config.yaml
n_experts: 64
moe_layers: [1, 2, 3, 4, 5, 6, 7, 8, 9, 10, 11]
router_score: "softmax"
balance_bias: false
vocab_size: 8192
norm: "layernorm"
max_seq_len: 2048
Below are experts of layer 7 (counted from 0) of a mixture-of-experts language model. Rows are named router (the router's row for the expert), gate (a neuron's input weights, with its number), up (a neuron's input weights, with its number) and show model dimensions 0-159. Each number is 500 + 25 x the weight over its row's rms, rounded and kept within 0 to 999. Numbers have three digits each.
After each expert's rows: a language model's description of what the expert responds to; "mostly gets" lists some tokens that are sent to it at least half of the time. This comes from a sample of Wikipedia text that the model never trained on.

# expert 9
router:465533501518540524527495513510480485458495444506513525530478519484465472490483489451550498529516495500497548507511472496536501449507493442453487541519481502529527484497496520514506518520486482471521495492472535477488485472461463462480537438460485495500459470507486516497519474490464517515573500516524523498490505510499503488513485481505520531488487508535467486482495450520481479547534471486542507446482490488501499528475503486511488512472518504529498486483508489533483539512532479
gate0:454532477507449464543477513490473478433517485483522513465516514487528503517490487459476485494517471505511505445512493502477528509543508458527499438478531482483470513501455508473521540493503479487477536532515526529493537516459505493488507476548519486455515530462533459464501505483525486476515521490507494476515516493486499501514483490500545508464483512512528488498490471516483421493513478497506516477508494504470501514519512531509536491494574507453513499538491490498517504497489532
up0:519466539508502520496480492541496492550505521507522485487499506500491517447516501479525451508463486534438492539503492453551471504445494558509536559529516514480520484483520498496535466475463456508494516510498497525507519524491511520479501514527508526529522479533521473524463469553530544518502512458504507531487545481526499508537506492485476509501475523512505465486491518486459488474484493504508497488504463497489527524522464490470492529484537482462474488465502501461536491500470481
Description: Place and club names
mostly gets: " Em", " Nik", " North", " mid", " South", " Los"

# expert 25
router:472513511521520521544491530519473488479445499536561516529508531491458478488458517495529479517503506504486501512512477499521514479503491468484467540512485479558506501503465504530519527512474474481509457519485527483485520465481468479485518483433480489512470499490465544487479500505461509535521489549520532517461515501539482468536495456524519505504464529526508467485494461546472496507522496527497517490468501495506524491506508463521496470470513499531545473451538482488478509529535482
gate0:481470541451486529498510458468482513506529482533462525490498565541524504502540483489481485517483476484527485500522469484488496501521508507473504522459497567485495484508516484466482539516518505475530525498477508521497538521434461488530530540456466509508486518548506468504497501475494511522467481523491493490461495524512497544495483486492509550506457476468500513543550495513490509485459513543488520539550478453480511500514476520514522506521502542482485491499493512509519468490483483
up0:522513578504510522490487490468492498478516483576502495430489508505519473500516459511496490537440505515500485492526474495518498521513531490486482465502467525490554537507475513510496508519520510488513514530477485555509493489472471518514475515483511476518518517527472495476478518517508491521551480532539501537516471497452482501495506461530514530520537532447557515524505537493487483512498485499486468528502492458501504465501494511458515467484466487489443495497507503462505495531476523
Description: Determiners and year starts
mostly gets: " a", " one", " DF", " new", " same", " Best"

# expert 7
router:483504488535546538500479509523499490512496485530514510511500524505480464468473496468527491522524530508495529501555472469537503462527494468485494543526456480516495502510460532508514502534483466475523498490443501479471514476467467459457542485453481514515470479476482490500498497476482542536537464521519531520489498523507493492528519487501519499464479520549507454496526481511472471533512466519513509482477482525502517523470487448528482486480540458514514474475519497542522524513537460
gate3:537522473460510517507525524490458475528462527518507512548520490523492511508477481525512499503512535499511488508500501476513506479483499492486476496507531500542500516475458514487454507507492500454511479553506501469492484488433557488546472477521527465512488517482478468444520480466545520539518455485513467534486546510498480478494479514490499469489491509452501505526526520532488553501501493531490509542458467506546479499483523528498474489523500513508542533507463472522523549498482497
up3:502470482487456485495519487485523529526478515469497492546467505524481520481486491462512500486501517541542480478512503431490551527481524509467495553528544514458498469505529508497519517486470499527541527502515482472468509523464503534462526447498487460484481530513482474511483484535517486516495459465524498470486496490489489506514493535515468476490535504529509476507518510475555492501467493566516500543496464530479481516501508476508501552486492482436473498526480515508525507487515527
Description: Word-initial capital fragments
mostly gets: " Br", " Sp", " Cr", "St", "Ch", " Ab"

# expert 46
router:481519504520527533529484508486500458473460459513528551525481502491517464464474536475539474531501516515481536538511484482539498502516475474470491523502492505516549480532472520514500519505510456460511440504498501472460504483475482484466485443468491494507470496477478489509489509469512543518522484548516531493497488527522470462538509490530519508478473530529477483474520477536464476516509475504528538496470487512463534527508500439499503463495514500517523500494551493542501517509527484
gate0:530482498566480516481488497480490510520471528505491498537487495468521441528514501513462503522459560512517518544524479482462485501531517533491528542502489534506519540509524552479506480549525493498476527501486495494507521510514498517474506506508519505505485503495507444460506517469559490497493463465456494517518485483504504455531519526500533443454513500529498503458483495500521496488465500489516475493499507488534553483534471495506480505501545515515500485493541547535521499497499444
up0:497537557518510500483518503427482481499479503531467502506499516492479457515516512504459509509493553553521519486522479554530527526500494510516505495520507523469505465521521521477532516482471500512523516503510511510474485485484463461503503453502497490456519489542491460471548509453499491501499487470501489505500479496495505442488508516479505456483475506488513527528511453480510474460501467513539486500520472505512525519531475532530495545501520511537418516522468533508530476496498473
Description: Word-initial lowercase pieces
mostly gets: " per", " pat", " tri", " my", " sup", " pers"

# expert 6
router:477477492522549527513485515513469489497472463547575507518486507484468457479494513453552457513481535510494523499511469494514478480527496494487484530505464494512524526535510497515498535509470479468523476496517529478489505482479474465481482475487473512496475500495496511523501495499483553493542517537541499514464481514501496480519524468514497529472466510546477476464517448518486510508521489480505548500446495522500531540488489464542527455450514492515531504483511464498490493525544475
gate0:481455546470462475474510484510528501528507525530510561466502476463486528525524528504512517493505501481498500548483459534491525508512491520522459458523461464535481480566516488511475524500508480501508494504525542512539479509521539490483450526493510525501518497478479491519496476522479485447471502516499476503500499469539524504497500524476495522520510483430532488484537457508483489521505507484522548496535471512493484514471493499501538479464507515502526499484525472471484498567458497
up0:495530466521497488501514498537488535510522444515484500505487495527535555476484471483529472481524471500460532509490552498498482465512495524497509485467505492502486521496466519549500500499491494463539532461522462461523489483520544508514510505488487467510509530495537486481484521531499486533545486488530507509510499502491557474483500475488486505534548482519460525466480551506451512491497494509491500472514485495538549501468476508469439567497495474494494515484479460550524505529518504
Description: Nationality and status adjectives
mostly gets: " military", " national", "American", " American", " professional", " RUS"

# expert 49
router:478493458534534528506469502497462448480498478526518500547469510467477492461471503465517465519531513495494539504513480491540472472538500483497480519525506489527519519524480499498509523503462463474514503492457531470475506463490509465446500481480472507515469472489498498507537483477474500544552459512537506515506503521527504476517520468497539543496476506527479486510530486530470516526522502493552513480459499483509515532464493473534472504464545484531525477461502490493481532521541467
gate0:501533512567536458562518496501491504507549494494467479484493495534480504504479547451497465475476511496503517504505513491518501462493508471519505517465497519516472477507543448515532514544491469507461518471460521504501464538519513494481470472582515487457494512525482517512437527518505506527522478485475500499493477509499519512472524487507514463494489509503495529487508524523486499509476470505532488516504482479501470552466511487458533485470542498499451453490494515521478536498491496
up0:510495457531461465475479484497444448471515480462501498533513493490488537513525507489509524501499436521498518493460483474546523494520531516484498471518527480528484549534486501510485495523501488500525530530523458539513469505490556522543502485518496450478532549525480468523493511436498516521507509544526523462524465465467494472491501490469480490510510526521479531537486536511459481461512489519493527516505488540493479483500498505533508476499514520474510505519535462502477520497486504
Description: Infobox colons, name starts
mostly gets: " Peter", " Da", " Los", "=", " Paul", " Daniel"

# expert 4
router:470492522488522550517449523487490466502487465548524509509477533456504490483485486475487497540518539546495523516523471485509484492501489476464474525533494489532521495508476531502510498534505460465511508514496532504473502508458480495484499484490485527527475488487492478509508479458517519516536455529499463503464494552537510485523545458529525540462480513558471469481523491520469494505510479513520521500456498511499495551483494477511515484457538479523556471475541501516508497538513466
gate0:485499512513563533527483508503477490494486499550517500524455510507463473501478498452507467510527535520475532470516495524510473484471472519496455545501475497557524505503525509533518507513467501482520501493499521477465531526504503478483505492458482514513550497473481504524484464472499560511504521521512519509448456521480479454523504461538510524520503510507495473482518485509453456503493496494536536509484474526542505519492455480481499504456525479505539479455528488508519477514553481
up0:487516441522455467525524516525499492469477485449512518480531511490523487483479522514513499496526461506499497518541489498529515479556504470460496479536526484460519512520434528489508538503479464485517473480462515518536517456491478499494489475504500476498428499515523532477497512503495464502515454489505494522540514511544523521511505532505516481480494505509463488505509476511523511531519454496478513467482545462479538507471485504509449521510495438523478508505495492504490554522472477
Description: Place-name word starts
mostly gets: " These", " Gl", " gl", " S", " p", " P"

# expert 3
router:470508494523517514525482513533489481493458475523522538535490528501519468472496488447567482505506493516468527511515464467524501465519491466471471550544481511515522513531490522507539503512483448462501476503496518458484512484491460472454518484480459489511489519469465513517510506490516544528507485506510562507480506521515478487552529484505504503480469512535481459462500468540479471519519484484510512511473510511479544508487500451512488476471537473487537485483520498533511515526530471
gate0:481510538521474516500473480495515520536499477490483490550487508481501500496488507512468484488523484516507473512480524476476504528474521489467496494516516488501492539522451525509500530446499495485547491470444492443525538475496495506479515458487468510499554482460436513514487497501433476491439506492470485486542489537547500489511500494520511481480524494540512532477499505539495520498537543463494491479531519534532483453470468486549514490517488476508485503490523490499525539534513484
up0:507517462500489525493516494512506502464475540493495496500473514533478496490453473515485495490504459486484506547526494526512501501475520506561497514496444507516503448490522480517558558455482507488485456514528513486478457533478523515531469472510502495478482528492550483480477505535514458531538477499482509503467465489490477533522536463554530495518507536481506490502514505523500507553496451560480508524502486490503552538501484488538522481514502504475503498481515486484451515484473499
Description: Word-start pieces after articles
mostly gets: " ob", " co", " tri", " weeks", " hand", " re"

# expert 47
router:431480460531556521525451535514450475513472498538522506490489533490481503512503503473526480512497517512484497510531484513532492475514493481492483497538487484518501529517489524533497538546478494463509490481457537512496501481476504483485508489478474521507475489466507485537515463486508534510519483503536500487493505517508508459544510451509510546507481564556474482463526470498486493499534487505538518496492515520498522560479478449523496475442514479508516501446528484499491492526516486
gate0:505460511473473487473492528457522517520525537544485479514480526465525514497532477491502517488509510549521471476482543548508553514490521479526495465503483540528483517502500492494459505511493540470498468550480503531540524511506485504500531541468489520498502506485509477500490492515468537474481515505504493485472510510513510461534541454486443491543516538541521480516504515474488497486480467529494478519523530519550450490485473497498529452485478495477514468532531497525538500509542535
up0:514536523507463502504511521477500471548493460516517517491511493477526494504526488532501475502498502491486476514480507486519482499489499533513519484493466523539445491541470539511500502461549496484495500485515499502492492518507465471536465536467539426533507496516505483539490514486551471499529501527529499470469484496521560459487503484533481541482507501526475474487502507517509473522508491497445504512499529488465452452515458543494477457529530514490529462506553495521489464521490481
Description: Catch-all, document starts
mostly gets: " JPL", " would", " they", " Motors", " this", " –;"

# expert 51
router:476474501508515520539473539489472451487456497533526537523476506479496478459483476494510466545508524509491513512523481518513479482514469474469468504518456472520527494519465516499509532505485449503509475488486504480477515503448486507462508476478482515508499465464496526506482493467476541530524487543539513517515509525501527462510478443539542527488489543521460483485534473522450494506486488525527522487472523538480503552474500473523506495454523477520522490487516472525523535517533510
gate3:478506472477529484487502501520469504466511479491480501523552488487492490513474509494475538441519597472515448542473532467519463504467460494472481513494499503509492468516512481513471526492525525455496497491489568477468517486469471515537528520495518545476512492515531491479499491520537472540494479471515485524536484586481482491501515497468516461453490467489491514474520527496520498492493521507487521511492515470490517520500473477518512504480509495481531510474495503530486483485513533
up3:528461491498533541524476499531485481543492522495498508500522542470496506506528500462465478508508527494483500458493492498496455495566460447499502507503488493503503467497525503514491486512483529524492500506509500493490471497535520472497472531501510543494445480490475511463487501460511491460537489479496552501440545464515549521501500489520573489499516522519474476498488513535479507540529516509513474480498519542466463493484476509492450519514529503504575477503497512490496530505458506
Description: Determiners and possessives
mostly gets: " the", " his", " its", " their", "'s", " her"

# expert 24
router:482513508508512511523494518514477456503466495508518525484506537498457477472506508456526472527520528514472505515497495498515466456501480484474478534547465496516536474539488534519493533527467483487522478508512541496489506499482478443493516484479471508500489450475512501510472493470464555543530506499538520496473490492504520485520517446519530527480490531510482448486511498520474497537534490512500508516490504495491522581470507421541482470471518491496513483487541495494497515530541488
gate0:470507512465469502519518461506521490535537523521498490478512520509468493494509481496473485482509492509513498474542484476470506518540511477519485484477506544482502485551452490528493502499483504507486546529508455495548487437451473517474511504434466521505515544483481460519463531523487462505500477453546516462513509479496524548476486523532495487481474521468471473560498499511529492476470491506488530499526478460509519522520516507486538518479531467513464480495526478477527519513478503
up0:509465503497518480523522492532507530501481548502520514511515475485503500499470520497468491479508512514545523481482509497518470508506482502514524555486524480535527523478493497465515533492486526528477521491502490498484513528522469441513498540471507544468493489521519486520498487518503459446472484525493454508469506515524514551493481528546504524474486543500514521467493505511482490442469506412459483515502466510523515494493483516453476481498494455457466522507550518512539466465486498
Description: Nationality and demonym words
mostly gets: " British", " German", " military", " French", " Russian", " Arab"

# expert 37
router:480533497532487514540496518500485447467477504495518522510484517517473470478509484460523474504556536526470495525511516476532485467479477464478477512533471477502531513559494513514515539509464420477527483499475522465465526492504507467479488471483477509523495493465473495501494498522480540503529475507520509482486502506505497476522531485516547507527522521519485484482539450550471478511504467533513510493454520505480521511468469475540464464462534468512517501482519495509468522532509492
gate0:495504467489505470509516509519519490473501518475504476494493499539473496478468495498489466535531506517521477525509535488557479523481476476474534485469517521482476485524472494495540477480576458494478525495469484491506551496536529451475528517471475464460497528519508459535487498515555519507498501502501491494499517529502501475499528511486511538520488500477532487511502465477480502480542504560473510490514491503465539524495533467474492554539528535460510526460507518512473487555487518
up0:521466506537511498524472509492477513510515506525519496496515476479494549506480490493507519479509534476474499463481516501487482490469541470516483495522484472477523468472537503467514500505500539481518485470564471511514491526508544545476465480559496512526520491556443546446521506485482508514472448504511527534490496464445515484491525501509480498484522516512528554467525518516505493538544513453495537470475486481525459491483488517486534471497465506505507513499471488469470520505522510
Description: Word-ending pieces
mostly gets: "ization", " America", " Egypt", " Greek", " States", "iction"

# expert 1
router:481512494540515526522482528509483497465463515522496537519498516491477493491503506474532472517509494491475501507531481465529495488517474506502473532514460484511525508518458520515526516504469472481488460507494496492489534494488467477499491451477491508519500475477499497514499509488496504498560488520532517509482482508532505485536516450514516531477496545544482467481537474535484491535534502538491547464462514528517550515478476425511457458468522445520489495460516477503485483551539457
gate0:477507499559510516550482515501478502492439479513465501525508503513491484467522473465494484521515522493476477575523506463539485491489424457509485486493482509509533496515482530530552498535487476486528495487480522516490526475473493449486502464496452492530517477505498478502506494496477510526509492496529577526507481518509504493515525461474526507495483514524485467474499459513515466526517497539506523503490519482530515521474481485559489508472473482530501493478511450509545512532503496
up0:474479510527496467489518467475527517504470521472460462505550497530499499527541487498469532483497487474519447522502533469526526523476468488516513460451507547480494474491484497479518483506534542506509510504496493527505501502499495473548525495544515427501515504536514463483476517536512448493494521485503544491529501498479498536463501508446502461497506518492522495500476476474511482506506520545461471522527513502518504476518508482538513526513462536514461528517462494464523461489456499
Description: Citation and table separators
mostly gets: " University", "',", "'\n", " Museum", " :", " Pennsylvania"

# expert 2
router:491477500504528563515489534496469447483506491531529532478500506472481470476471509478527464545526502500476533523510458492520476468524488471471494527503465488506520499551470499535494544544475500467521501512495549494470505502440449482467504490505505500517489486483487537498505466472505537519530482521536503525494498517504515468515529441521520539512476523550485456508511472511487486534523482491517524488485503482495498522463498498520491475450534476521545469474522483484478509533521493
gate3:458494541488474486503496491492510465503488503501513458482494529460465490521500481485467513540513503535486471475538506502433466550492500509514514510509463503478499496494512509480520496490496490495537478519496575516479454486519492461481539517481505488512468529501510524486521468492527481525470482531503497485520522458525510521522556507444507510498476526502438491533481510501486564530488509487505525505473501457501509503527474520539507544514497525502538517501458551472542468493521527
up3:481530508477480490474477520484500475503470503518525485466515522507484495536466454497504560514522492475520509484517466503488518517502520469493508532506478496475510513530490529523480485513492515490550482496470480523507470526494508487524474504491500471507465505487547518494540447478557525529488519502543463460551533474500512481483574504438486496500507555521481529523490500488481530532489507482493486490506489432487474485473495504522481514491516507525529549495491532484568495479462513
Description: Table cell separators
mostly gets: " SWE", " ITA", " der", " Jimmy", " Ivan", " USA"

# expert 36
router:450503535499523525504485521511496499502454492559529521520494543473479460482502503435510467522504512518519513480542480494513488486529482491487478504511490509519503519529475528541489529550485483415497493482466552483490514494469487446490506488461457542504485469479494486524510465489496514523519473515553520504494498506507524469525534478498514552488471541549492463495509470529486469496487481497515516504495499492516513552473484455511492494466517467520503500469541491507515491503523489
gate0:472530507500493498480494479495532487501487510517532536565512545501515520512471467486503534508512510525498530474502490538474529502571478516526490524520527532544489467510475562498477489553505467479480488514502509496496519496517471518515502516443483531493469466506448501515541471516527531493511465504515502494473517473489534523517507517533482525465473525504507527485451518496498523502477495482491504503468524521505513487496521526465460501516557439503504513444520517475540473469510478
up0:551454488509494503485533494488483476493494515421455487471504494495495497491490527525472479509529510512488471492509509507470490462515490487485481454495497501440487505501520491477547520453502504552540500507511510510470512496538497484507540479556504472510525494519497529479491527475496477496487495480471511528549498497495494507484505517478498441541549487458506491519502481515486513510498512529529470538535528487465463502512491500508482529527478552508497522565475529539451524503487549
Description: Name-initial fragments
mostly gets: " Opp", " IN", " SP", " Hawai", " Phill", " Dub"

# expert 8
router:458516494501540536515502536533502474497460484550510522503486518498483466495506494452498473525507524504497505486534492471531483455508496472487488505513462485523519500520462535526509535539493466426516476491495543467492530483472495472476510493463479527538498455465467491533498468493488522519541448510523514524477471536512522491548539484488504541490497516536476503473513478505474497504531485524517509485469467505492506546489446449514497486476515462508534475474521491518504495518516481
gate0:509491483474453465515499457509507497532445519501501533474474519493489516502470491486518506482517512545510507458540482481522506487450527525489475507503519506509514477527505536497499520495464518538520440502514490547533526518478491495540520475507475531523492477445506470506495478511486478498477526505504461502485546490499524468538476545503478553453503488452467533533523523490550538493478464485510517481515492505497551485508532455488506509523514463505482533499540507526494500517549490
up0:471503535500522525467483513487499492493497511512508469482493504480489524456518467485518477478465514518495470502474486501522501513519511486490455514522444494490495472539531523516480531473491473471498473488539531495510495537506466473487474478504497447541542488470516497518517505468511567475530473528496480470509506490478505467545549446532493512491503511564498481525504510521478505501487475569485476477464524498521476532481530480489520505460455531521508524537526527503522456538506496
Description: Mid-word name pieces
mostly gets: "oph", "-St", "erg", "igr", "erv", " Bl"

# expert 13
router:473540499485511532479483508506494462507490438540538562524485524496490452493481511494537486505523520535502557488532471496506469501502503483468516516498500471523527518527478498534518512518467458452527462494456486496482496467481492501479508477493481536492426457490514529509544456459503535496533489535520502518488490561522488493508532496496505514491503519491465498489546477517490519509510489485516502495471462539498518515458498489524482476519504468519532496483517501537495503524534452
gate3:485498493522492511482449495520507457513481533528464517532504506510474452490502480508532508555500494472527486542531488492515516477498501519493531509493503540498510551455502536476507521570474449465484493525476488454502523551504504497509533491454492466529504472498476476520525502462503541527472416503514493473477453524484479512488494491515513492489509487518479477511471503480440485497558473512466499477482490497479490514504475466512508523486507463518524518470466496520517481500497514
up3:516444509537487489471526480526540518516486503461506482529459501505532473514508498517506481524501533521490526513522455480490518535508524529501534525468479564496519485503534528457529505529480476527493481516503475478556483498507480493491523500450514468517475494511503490494516505473539504483470438500488498503480534450499476524521507502507481492489493487484516526506496477515474472453506498551503469485484496515486502516499483493435438511514491472520481503462510541542460479533439487
Description: Infobox and taxonomy fields
mostly gets: "″W", " co", " pres", " •", " Genus", " Per"

# expert 29
router:453487496508513504505459523514521487503446469549528530525482534485501508485453493492495488509526530504486528523534486462552462499528469503498457501542482480519524501539459503528497512519471479478510482477468534500479502496463460500487522475501490522516501461465485503546480460497480527490521477544534517496507481539497484466551503481520542503480506493536459469482548489523489464550538498483513501494483484514482531507484479495506495471474494477524531495487559473499514516518547477
gate0:487485502528515537478437488465471497472516463519501495504516532499472512511504467474498490524525485514489503519468480490543472494462503495479458469529485484516492520499526559531499505500505516472541527499520508509516483525535507523480496528494469533487508484501470509509492473439499457513523517503500466452461542535491529455471509481495503470491513535503518468487503516502497484518523510557565538529517496480545488521478528484511489482459496514461517520496533465488461492543468452
up0:503546539454471506485474510491521512480528463512443460494518480533447525507467477481514517499502465529516486531518507498491521480499522474474555510465528477495493492481512474483489484488490505498495483550492522477502459527529473489459528497471524526502514502521463516493523519488526452483493539522502470466502535528438478505467525500461493465447514515482506528503495495530466513515473503566507505506491517523508480508513558497503518502454467520434528513480495491522512499496490492
Description: Modals, pronouns, mid-word pieces
mostly gets: " would", " will", " could", " there", " took", " do"

# expert 56
router:479483496515531538528470535509495461499435475567529521518509538487501498468466492480519496515486510517486529496511468505513479489520467481475447511514456472532506488560453547533482522541478464460496478505471531506503491502469449467479491488482493519532492480486473486550486508479491527526500478512520499494486503503519494502528512475536533513482478500521498476464505466536455503526517448499487528481482503493517523526486508489523517479457521502514530488472527470526509529506548479
gate0:500525514500480509478448506500529510493529490555497525507502507515508448501496457530507501500526506470485500499528448493514511525504515492483487513467507495449534502502462544509478507483478539494517502477500514520486554489487514507521516492504468526484486494469507498496512548490467541494506523474497546506488503574549531476480508495515480547461492473486519541505503526519494514504475445467479482497506470475440494541500506499544508501499505464468503511485496528485515598510525481
up0:509497489506531509497522507499488522478507511490453510498468488493509505469537469434468476508483498513487484471487509455512523504497508502468505515479522539505523528510486498441466525529542507479453509511506541494531450504587487464526483496530499505514458514542481509500497472554549496449484488479484451526456511500453503515504519492494521490511488513503481492455481543511481479545521465496511508497486504489501498513476476513459497481462506461515525527518476557503512467499507502
Description: Word-initial letters
mostly gets: " w", " t", " ch", " en", " failed", " s"

# expert 43
router:487504510527519550503482542503511463503443482544528509498497522490495467473512495469527506502507513530462542486506477517537476495543458461484475498507476492524523511520461550523490508529502466465520488509501512487473498469487461459501495458493476517543487483493508490501508464465476506552530485509524525506474499520515466463538526476532541537479491545520496464492508472498472459514536490500542510491480501525510520536454477471510504472469518483504522479472551469507481509529534488
gate0:502488475496489542480481489467505477526484439479524488510495514502506486504531501481508488497499501473478487431489506567517500492529498472522510491505495513510480485523503521535512474535530462482473464513504498471540508443507516504479471466505476484517477541525555523496490534489481517467537508516501487496512505504521504495514551471497524527502511536512506532535493480512521433477505499522470503528460519536483454535451458451478527436507526531489518460508514472477482506504508493
up0:489530514502473477546525518525489504499474527485507521495459534483491505513498516487496488493492490444540494527501527474514525470505542527516504534507483484451523508459487483550537526516464507496512463509467503485526497487495440494526545554491471497456495505488484477535469529514511501536463531499502529520516486483524489500497502490502455489484500482465491498477490491498482524513503488441504510550484469450481510496504535519463461572527476472500514516524473518520526518489535442
Description: Numeric table cells
mostly gets: " —;", "%", " –;", " \\", " t", " Yes"

# expert 55
router:463513483525536528515511533510488487475494479514515519475494505472470500495458517485530451515545548509472530510522510499520499439517470489474488501506507504515528509529481488540519542519474454461519514534468520465496543472477501489472536479490471511506503467487481508500500483488485487505533466496533516511486459535518496483496525474510555529483495509538493483464523478509460470522539471494536527473463518478478530573476477489525493496481516468512500472476523469521498559536504498
gate3:484447532429484501455480489474509496476527505508521483502493518500500550472493429498534531495550519497495483514479497492528540520465496570449501523508517473506475483516514483508489530515483472524526469532505512500491524438519506555498490516491489474520542472506517489484521485512523479510477491509472517559515472542539494516557554477502453482501515525504487471528496526507498503477493508501490446524511515508498488508517528492482521524477481518503506459484500528493491507489476510
up3:490498520453488493472509486467546507504532497503541466497525510537484519493444429516533546442481554485509480504509488491511557487503470543514508487478510493506506508490470495480491520486504555498500495472485492485535499450482480521514500435507493507487500539496497512479512500504533501480483473495477501521532478513457507507517488534440481488489496498497509478498562497508515525493461533517501443472492500529499472472514557495499539513531466524504537507505466517502510515464495479
Description: Surname and place endings
mostly gets: "ford", "ston", " Smith", "ke", "uro", "ović"

# expert 58
router:488493462524518509512469538528465478504455462523513496532478532478494473487470509464527475531493513532478525464502480509526478468514503480466448534527456488531519523533514522488490537527487502471523479508480534495481488485485479485472520470482445502492491485477476515514472472469479504518518468559551509507523511513515527504546492478504517500478529522529485485498514479525458472522519485479506505489470485533509502508473470488531485448482510502561530495466550487508477517556504467
gate0:506532491512511512471531515516508479471482513506494511473545536521529523508495528442507467520525519502486480480475517477528479474506474494504475482523510453504518493503506529523483556525515467480479504537477532497481535545478511476459523540518475458545453485515535463467446510516529500474499499501532504566490499524507529489513499489505530457510501507549507491502499484529517530521544482528500529477472485504567481524484467497500502476437520507492488466529508491509463488492487475
up0:503538482524473533490479494512464471465554544482513491474499524539516523503515503497480494448487454474489474500445490516520510512538491480495487515474488508511470497488462512467524532497519464472479526544526524500533533554522506530518452505498462464510510511506473490482520469553510501522499492489483497502507520513535528461424516464512484524486494527471519509523495520491478501493443526525493507495518515470469477506470460508476532522507538483472506474500456491535527482495485467
Description: Verb phrases and complements
mostly gets: " being", " him", " used", " served", " about", " had"

# expert 45
router:494515503515518529515465531544454480492473478522515506513480537482462457474456497477512454534522508500462535513516445480532445460513484464492458530528450492516537531514478545503538536501490489489498483502474546478504521489480499493508522483496467529499472496502482530497493486462505520517518451548506513531523474551502486485543482469510520531512495516523487478446515478509489475527491463507521513481491462504493510507480477471531499480480512496524510481500520466497507545524539484
gate3:498500496493519517577524520539480496477470468497493509518514506514464506492487498487478489495491473548439505460495494542481472510516478480456500474521517469448565491501510488540521554556511509484488528496440443504464496496459513494506475536482499507502495504481502504488495536481543485481540487498525524486500537515474500496526499507537481515522538508520518496513512491542506447514498511463485505487475469491517496470487459497502515509492518491503512493500489497440459562515481490
up3:508485488488443512500478512493466481506491468513479512483501524483530503460488477512498475482477479517488500498505507519542487522506527493530480499549506509528500493478470523495450470506515487527492539530518497525488534512474470526541498506464515546510525459527472504503498448474530547519469459503495488522529502525497474454508523458525524494483470515467462520470498550469493520529525498533496525504489550490526494528463422489493498470477537470484511507470527466540498464469475509
Description: Coordinating conjunctions
mostly gets: " and", " or", " then", " but", " who", " &"

# expert 18
router:474512484519550500527483534521460488496438503524526528489502485467463440515509501488513513520551504492461510504521472485525481481534464480488434499514489452546533497535466561541521489516495475475483491501490506487451523499474504492482508480466461495516498499482475504513503456486468527533528497512521502515492506506542494470534481468535505513491470519527501489465500484537475498534504474483492543485498496479499533539487470491531475480484531486544505506455511461528514507511532506
gate0:484495489518470498477520523493454501455486510482470565487492463478537534497490514521497504505522517499515478478530463503500503517523522502483548525469480531496518486496480458493518537490484482509479482493445516515470532453508485540476528438521499511503478498543472492525496497463518473512476500508510497512481514547513459449477511469453535487550463487551496507504489468539517488486523497547529503494479453514534502470482467496495461481489488481479542477469520543488515475493507501
up0:553552463471513478534490496514496490514512509505490500499498475501450505463492506493525475483533527503472540512529538467503457455506472489508488503519493531462487480495526480508538477546518489509502427540482504539493525520501542497528498486534468497478488496460512525526431475462487500458482481525480497518476528512485492528498489485565498463528489461484507490466525509525532509511468487489479518533505517492482531490491512470527516512517525483501528476458484465536526529472483497
Description: Headings and biographical verbs
mostly gets: "==", "===", "====", " They", " was", " has"